Experts of a small language model.
Training: 806M tokens, 3076 steps.
Below are experts of layer 11 (counted from 0) of a mixture-of-experts language model. Rows are named router (the router's row for the expert) and show model dimensions 0-255. Each number is 500 + 25 x the weight over its row's rms, rounded and kept within 0 to 999. Numbers have three digits each.
After each expert's rows: a language model's description of what the expert responds to. This comes from a sample of Wikipedia text that the model never trained on.

# expert 28
router:473453477492505521502523511470520470464521535448477522508479496524457496518500530527490520489499549541507559482511486521539514497482492474490520520512483504496541469440544485509496520495497460502480514502468511480483482498495503482547512504499496475509527479538505517528490476526504436509545497517516519497513533522472465476486491484426490501489514472523533504524518533504502482464499533475475468535483517485492472518526480524529481516508492529483503505534508519521462537468505504467520529524484479491457508447549518480499481497514515506523485528523517530460500485488535553521506481452518516496460510512447467541468520460495485533524502490570475519463484514480520491481540490505523466500481484562458498520491505496516491511470517531495532499534476529492503544513510495
Clause subjects and verbs

# expert 2
router:482501473497476500489456486518543443515517463490487504524514551488453483513511506448501497493509511527505510521461516490548494514481488462489541517506541470511493474518542468486514471482514532521502528515472478484527536495494532492554474470488512452502545514520484484498500438518553465488478488491523536507464482508478506528488493472506483512507441513505498505514480508560475467497497491464504486501529544489515523491538470492491505469454487539505495552523532531537506496488542503480504472510510468471456459496482527487549487524504457522499492505527520513462564523479531512514499506493524476502511502518471468522531505509514544462523511496571497546492517484503505526518481497486553483503489496511479519484527538526495517481462463507510472502500489529509462508514518534
Place and institution names

# expert 31
router:504529539492515458486473466475518496531547530528535534498482483524534511457507477485537441502498537520474493495508463495471484496494459546569496492488458486523477517570492500500475434520527448482500487502505500481468497490494517516526460513515491502526479535474533474456496517486476508514486496496480471492509524511536505478449539535523481498502523471497492498475544468488502533504504494454516519524480457502496506502465503523478507486547532494513484486472567458436527459511521487524497506509497514521527505486501475518524533491536518478509508523498509511519517468517484539465525519529488440539500507492504477473511508501517474478497524485474514481530519521506508497494506501521511495463457516528518502470475458525516486470511498532487502522460504509468492489467447542
Foreign name endings

# expert 22
router:570504548492513462517456452440498531514464509543525492464508506499510544493479486488532462527517506526490473490522518517510470456499491499521488533467503482495491545517499487506487503512505509547516491490517505512483464535480486519510461505495503507554500479506511477477511503490457524536534485481486492520504570519537448510516470510504489526495543454488516529461510462490512527510459486528517504503492492473502493507479506524471522526474516531495480553464489515461494494478502476526510515585505564515477518523522473527505520442481515489500512507513502475476485493495481506444495510516490482529492494539493452514526482533473491531518522450466505482468534485507502493515462483533483494468522498516501510520531465511495505485559480499481522503475537457485508490502467493
Foreign name openings

# expert 27
router:522515461436518494514512516515482497484479521497479531487493470499516458515535521489464487526506480473504561528504502495524518479493502536538514497471513536496497460525534471477480520511551489494516471488527542483513453499514486464481524494511536469494535514516464507522512510504525491503484486475490549486523478539529527533528496461504515512512517524500502462545504484484502499502525488472500492535514449470495520547496522540538504508483505484501502525490451497513508481495479541527498511435520507519495517494489470536489490509540514454476491480493501511531513567487487457469486463486464514496512485530468514477473512537507509534433496538532494447524533535524518528519516507468510474493464509486484501457498472499499517478491476453462494479519522513470526452484545447
Table row ends

# expert 5
router:532527508526494521496486527536484461507558528485478521481488494509491475506455504484524505522489489536520571469453531517555494491494531530500509511487510527530506517500447522469539502486462479488482516522521484516540516504504502489490499499483510500487504508523500500549497517505528470478480522493468475477527518476421556518485514494518540508506473503508474539530513473513552500472534513519476452462522485515540461501501485511520540488514464483473488529486542501517512483532485551511504479535477512529487493493472512494539510512490491510496499539497472482508536480492484505471531449461480510490510474515544499518486539482503481529500500525537528532497478512500474551449556488451535512535477492489504475483501534481526547481499477502492500502513509499464532513568480521
Titles of creative works

# expert 30
router:503520425525467500492518487578505490466546495506527482539530507525528528483482538504477525515467492481509571486494497497463515518485543535513483524470487500542490538467550507478539540519491529454496534509476520504537515517519489508489490492478521503474466493485486513518489495472501511461478506484478489510489460439515511505517539493564525502470502518468463520497470474517532511482511517493452489509510482480529525450503534496486548505475503469482483500510470500542495506504466473502492448523504510521510505459525496479509510492463549468469528541487481553509504491540502521504480503513455496499519520501515515500461518493524552504526525533497489531499469485474465535491489508485525490516500532513489490515456463506513516561485464454504492506508505472508508498485497465
Awards and infobox fields

# expert 20
router:518551494506489418426483465504501563509500481520522504512459534503477552496463485463512458455505516499497458496517528494467478511489503500536513535491489500523517532474502525486499504518530513496552501496527493507476514540475509523490522523493510515517479503509509479498488525480445537469466508525464469533493442465524482490480491514572473531514535508473512508504502500504540525504476517515523515482514501565515492511483482547498482549499505464524530464534510491504506492489511458497509519499513477532493453439492448497475522491519531502496459502501517493518495505459453506502507514532489460479512488487508496493523491517479503538487501465434486462520475496462474505481470501465471518502503511526535501502492436489487506522509507510492524486487506485493490460486471517
Digits and table codes

# expert 14
router:511545460509434516495470520569507511547481510502540474499483521517538485544446515522496485529506479476554502520480543494494490486477491505484529525501507541519522496503518533506522495473471537539481544520515476490494507481465539475505494497484501519487539485552505477514470513492484497486461488520496501499508472510482556504515512501532484535527525471530535471515494494515534486491494502501486492459535499492514534511474492484534510462517535507508525528525504499574500513486509490508494500460497507533497490475495483488491497471455482452491510485504488541489499526517529501515494504457475466525541492508475512463553495495523509510528499483528500538498493539498476459475565502456515503498454537463497515472477509509425504518450490518533485459516505544491513513493531472
Foreign text and math

# expert 0
router:474490492435542483515504453522512493510526537468470504530479517479505459513509504565489534529515470539544546490552519497474506516481523506490492495499534526469466460495519522494521498544523508505506505530485484501506496518493465510490509504506510521500522523476502470535491512512543483454517517508535500524465492467479480496508518499474517515572497514488496482545507489483518507494500523495535547516504505504504520500519510504531506493504494484502491534494478511521546510533511533516507520435509523501526534505464497447526479482464499448489478540496510514476506503458531499483492557466486488512561507489527456523464468524453525522522509541500521503517505482496487493496541551518476593481489494481469459501489503475494471536523503512465483477509538508542518498496495520
Numeral pieces

# expert 16
router:492564431484448531502485519523497479496499486470505478536509511471482524497518509514494482502550525549485503461490508534522507516486504477463512493529501521537500501489504498453485513483532476536492519512517527511547532548523493472541491477494502465525551463497478494500479478535547507464492492504503512472541488493530481527527461467507488550498482494527517515484539493533472508495503500519475511490523548513510498532527494498485457500488469507544500496540469508503479471484544509497435517564478440519468462482487517479527471506495525488484488510503480499481497476496493525517484504472534483484500467512449520511529527532513532477505528496575473528437479493496497513482474511541529487496496481532472532456498494489464504515476476522526499492497509521505490495551507482
Name ends in tables

# expert 24
router:507480533502481507544513519563474498500525476545494460501522519540493508518508539544504525525485475467486532500475471529459522488494528516507528526507484476497509493487481545518480495561498511529493506504538499501528462479500486533499496461502477517475534536487450488500473496468543533500542501515487461477541483490500497505502469490505495481498508483475512500530560533521495476494492506493492487490481545472506506501513502490469491488478475490476501492516475519504504476527515546504478522512494502528574533516474485511506511477466483505538485524499491514570501469553543514491490515549470547463524470549493572509485492532541533492500504504534572515518487504459509476447465459505531513511504484491521490520495525525496504512462523474495508472491507506495500463463536498
Table row starts

# expert 3
router:481516454510500506564532481544497472492501492484523512498482508534522510510467547527481507509518465501498544474532505479500493497476515492507520508518537512515461517494481517489473529515507520540482536499525494457549529516497516494504481462489472455488542529508529483547482490475515493474546516515512507493498516486494544513514533490511491470500476505512468522495492538534476522445580486465479484485543527504541469496508467451507526516484499541509424510501490512546535547509502499509482472512486541518531478523538521447518481466502463505531538493491481511523519472517530503501516524466488468500520518506492482527505480528524510499525514527556515508470525496550492502490518462503545500454487457499509484489493525540513527519500507541512480497487517513484452485496541471
Name-list separators

# expert 10
router:510484533472482483493498509483522545476491500538483547492451494496461487474517512490510453461495536510470486476438474512502489477481445503489439491489485466519508481547492480479474470507534463488539480503461518486449450489474498528528518525498513529498455536472528483498517524506500479539467488494516479557524544506468461534456528527511503488477524492529493456493470484493507495500524486546515483522512506520468504511498488495489469502493551518507493494491493496483517479499502481487546499493474490509495482495509468512498562472517531481528467473518514485518487499529455510508530447555548529496452515487466503509522528459454489526498494461452514482552521493553474503514485499473507472494515513504509509501532511477480480502492544480475521493496458467471513498507479490
Word endings and nouns

# expert 21
router:515527520470516451509483507469489557502509503538442506491462526484473531491500512491496473497509512469495462488514471471491501482492450538515481508509509477497508518553510511488491475498485518495514496524482501469463478543486541504543489452503514529504481489496527518477477529537475519513492484506479492548475521491527472506487474500545489505498494483503468524538492457475496520514468483537505510504533528495501482512450508529505476499511500498476502506478526500489502519499552489511508513524503522490487534516522450587505474479541554493479518518488564483481451536486482519499506535545523454467535470532509496511535512506456424503520494458491485481518501534480501477548473514490496514501497486510477517539513471506479495492518553480443507530473506454524536508485507523
South Asian/Arabic name pieces

# expert 9
router:543528506501524420498441525542491534544463505541496527480492517474502503527462487473520486464497514460507476498487520482475485507504482487499482501501456468457511530541529537526482545471500506526509497488498489472444497480462520531507487541510503522544471507545495498465472538491487465548466448483451460532488495459511530524515504506529477479492497466477519486493465467504522511509495510498526524467497526505465508536497509519482496520476542509479512503448536447463498500501521465478492526473499505479503503481498494519452520491508492505551490503505516504485491527474479499497489469523509505471537479528484512488516460472476498516481461490493525460528498473512536540488492511495491497491504539501496503521503558471498446472492469512510486497457489508451487454474489526
Chemical and acronym fragments

# expert 4
router:490462489525511513499473501517469515493545475515467502464528494504459507488540508485506519497530471479470566488494442495496501482471543533479520503495511497502514529490503511517491498476480500504471569443515493495523550516533487546466505526490454487473483491518471510482504544478510482492521504494453506505511464533481545492502521514513537469425487510475534499519520494467482482470564493528494492546513527475533496474507483518492500503488424523491493508523505526482535494503493530474516510499512491523530502567508548501541513515510487497477521527510518486542506527509484478533497514503498516470480487464489491539462488484521510504505505521549496499499505526514495526474516492493545506498518449507507517465538512465453539534506508470523458502507519485482452510466557493
Section breaks and headings

# expert 26
router:484513488471523525498472479488546547513438514465488457516505505457461464471546448492478502442495479503466478455521500493499506460510482501495539484490510528500498519492499504527520481519494492496510467518479466521461459487545491479450526495462472483534494499450483503478523494505499502527487456500491462470518531476485456530495489492487556489511445482453506534487513511483520515526495512498516517476472512548490509541538507480474516472511529518477524466518464468482506550485478495467535449480474497517486483499490509483480490518503501499499539491521495466511515529554515511496518500474517499514478494454499529517503529512455496468470495530493536484546490477520501512455520543489511504533441549525458521512522519496519492517487534504517506492519448503522510526510471479
Articles and possessives

# expert 29
router:516476473464490494499523541504524489513464496493506502512523502459500502519534553517456502496502522528512529505451485545544497475537450448464496504493523517508513440465504467510559455491492503476504474570470483508490500498515489504543499519507513549510504488512487506533499488523480471487497512439547505509535515521468469515527486511488502502499518505533487537507491492490527479505500507494492469483499479466478510470530492483528507506496483484532478545519514518553485508482513481520481497532525464492507449522484524500498478523495452505495495517534540521484516498457519520546507474513503567557462527507501488513484481493487508489518495495448464500450507488537528424564503507482514446481499527518476503542477480474478470520464509515507501511507505501500531513513476507
Head nouns and suffixes

# expert 7
router:450539539530495521499525499490464457500506475481481493490550516496541488524453507562517519516490472464484481515511540503492497486508502508482479501497453494481523502490457509530550498470469511495517529497499541510508529489509502482551504493486467474510528533439472464531507511513533541491522493566517529427497499491465493499487478509500501506493477534486496473505512534486470533477498517466478463497476482540504519537514538479544485500516488481470536507462469524500490493515517519493490492495452459497471528445498508541532519497489494509515483545507509544530527494531493457457501557476484513466480489524555534479505480506518514516467455508525494503477488488466470477510461503510474505494539487495512467495496495471512501495490496501476518489523513502571492520497535530
Years and numeric fields

# expert 8
router:494488515520486510492545495454517520539495529477497489458475519512461496503544512513478501484533521549525492496504488507526533533516478447479490512526508514460519455463521490489505490498489472462507450496480519503501465467488509541544473550505506523495488476512510504557493461478474447492527468453533516508499499525483488496499510459454517508518493514521515489476459518499495501527480477508505469506459476467490511509508503487548517500500542427527495509503467492563449467472472509502513513506498520477530500498540527494464456505482463489478527476511508500455452491476469518547538475459504512547493540510492472486489475545470500497496522478477511520480471525487520488516497479524508489501469499507498465547465502497517482491514492514559507478547492508520557495489475502
Passive and copula complements

# expert 11
router:483502445500497517535550506493504478530533528512513505492525504499519473528496522555476496450498487489545470475549500444484504465487505471510508498480504540508466508502517507497514504503492458486496457526498552491517474492482542520482517476496480463519501487482469539509506479491451485501527483472547539495443512525538489495512509513458501475454480503500508522495475532502505467474499502468507450476481485489493472464489476535506514491525479510524532482549476524492487499506477484482510475510515524468512491526559527509505464530478503481511520495483493543503473484469499499485489517523534503527472538448530453536454473482483513548466504456499494536501479490524546507500535501534522450566513452488512520512469486469512491498522530494467520473520499529533526522497500464
Prepositions and action verbs

# expert 13
router:542484522497499508472499492465506552493476500560498531504503492500488509477509506471478509494518527502496459517471501517499506509497477507490478500467451452510496536555500496507497484516530494481506475523485483484444484476457507539459457546518541523510468493537495503463517483520471455529431490490507473507453509480502504490484516502500449481508518493510518486518489474520497515520471452534515510496507487488497515505462479522462507508482520508493538548474535472481522480448518514526522513499503489469523489562488446526431509485547470504516473483479508465477498516475464505491511466527511536461519501500456529483523436486477463466498466502473502509521537491519548505485455491517508512488501465491503525494510531487467513490473487517521488503460465474473523494473469540
Lowercase word openings

# expert 19
router:471467518522492535513506550480532479486504517495474481533479463509491486520481507528499552508471506619537547478463510529520507498516495453483480525500498475479482475491504501485507508473471463513497504477484471514519521496520510472486506514500537497528536516514513493522493487521505473504512497505523525490505552510465490488478496485458443507476541466519517521537539464514517462477510503492528484524498485502491471516498497501481530500514484484494493508487538527532513505494503513486530509543510518555461501518527529470493491489494479514529507536523486497490495484505559519580542486462560520519468540515468489530492514480502475500526496460549467549456493531533488508485539483483532526496490495527504456487505513502499488465463498530505518514521473487505531520524465469
Subjects of review prose

# expert 6
router:475504475527478512508540502484539492520515524515471489496513466526521494517474488537460513496480502489556571472542531458476508504497499421481498501478500533505492498488495485500497509485481505491498466474503503466474461504471531508483482463493481459489501451515482510525528508507477505529548469465515503491454518520492485486508527524462516478456508493508473493510472526494492477441549508496509440503501500484476454444501484518535497491554481556506508504551486510509508528520488467475528449479505504475513512480566523516505533510472481523491509481503480493509482500484507501471504491485513486551469524481518463512455506460487479502486486459501514538463504512524503504525549523536500455552537474484519515505479536472500512520499516499462507507517486498514512524488557465
Prepositions and conjunctions

# expert 1
router:539510513510516463492487460501521524482501481550488498499470503478482498488479525473488458518504542503497471513504451483485487464488442468541526506531488505560495505492473542488480497488519470499513499517447454514483481519496514503468441522507519543497489549460516447505483499460491492497495510514481475570475474472520514488514524508533482473514509522475521506493484491494493511515478496482492542488500507482503531519472518491470458492517471549486530476519477465484496509457518472519517510546482487498468500538489505493495479492532550478503514462491519516535486511449479497453506514517497525477515440492517506487507529520481485508479487492477493486537516481490569512538496519554469473482501494507483481502551486512442525470497526514472531485457507494464465499539468544
Place-name beginnings

# expert 23
router:532526529504527475503473487514509502501485513539520500497498512508495526467491498483460447536519515523453488492504473495465472505472429547522485500526478498530498520540488496477476450511496479477505513496491483475468468505520478491511477521524512522491457492509567473465489486463470497506497522508473471496523506495520475476455564499529475466509485536501506486472555474471515528525484508462490528536485442506491481502466485514475488508514514530509499489511508466466523449477535461538535513526454507541505506512501494529515530485509541499502541508504503479519482485496473512449495548517471500499522478504500499470522511503511497468498481447462498509503487556475492498522496519533464458476490511506506508481513510536470527461547500550447521514455487465468482509489467525
Personal name beginnings

# expert 15
router:495499508461507495477506507463483559489470486550527507512502517466441552483505518497536433487529539506480490512478491510500516505467502463523498537504497466528512541503490488495461518497534497476521475485531527509466558509497499497489481521519491510519498483443516476455531490532475487489514483483523492478501492456531503521526510491535510522494531526475469540502490517505550489540451543524511560488471496509505519512526469520485487535472522506510506454504492531489481493469473491540491529501509479511497468529488473527486515536507481471508477478499477446490511516504495523491463490512495495474510466468508497459498502528511481498466513491500449485513476448468527497503437544533453473481498507488506512483547450556455484502536498486510512490479471478474484485533469510
Sports and place-name pieces

# expert 25
router:533474528513492535509507479540454480482476481534511535469523511496557474477501532517541551503506486483440529526492478494505501503521524481496540500490493474442477504472521502557542518513481469485516514492510487517516462462496473533497544475505482496508507513512495513501485529489537502485511487524456506534490514508476490495465465492502505488461500473467511481520532528521472518483521425488523557492490525487490493503520489482540468500468501530487521493487542507465505476533484527533490512442495485479536497469490525531508530503486485498484515507473466499544509526528513462494521514521530538473458490513485531496477486468515515497525452558502477505518525496517534467495493494491491535556521492468497543489547555527468487526505479474495489499499556551499499518482525491
Infobox list markers

# expert 17
router:483485448480516505478555516493503507510481489467493466538520477494507484484524500520474507477495488495520578513498532499526522522498484486491517466487548528526492477478533471500541475499509518500482505499476491531453507498526468449495506492499521531462460478514476535512509466526534498532488525499550535484481476505464501508546510482456565513511498511525506497501437495468488484513493533484466528503482464481465475426507512474522514493504503495508467490516454510532495530495478489453499475482509469466473473513461534458529455544477475526490487515516509514502491504504521517544483479460495540550511535435504477507490526498497527473509476502460488510487508506525476505541520522514493470473506533526467544542479485514517533521508526487523493517525454499508506526509498486
Pre-noun modifiers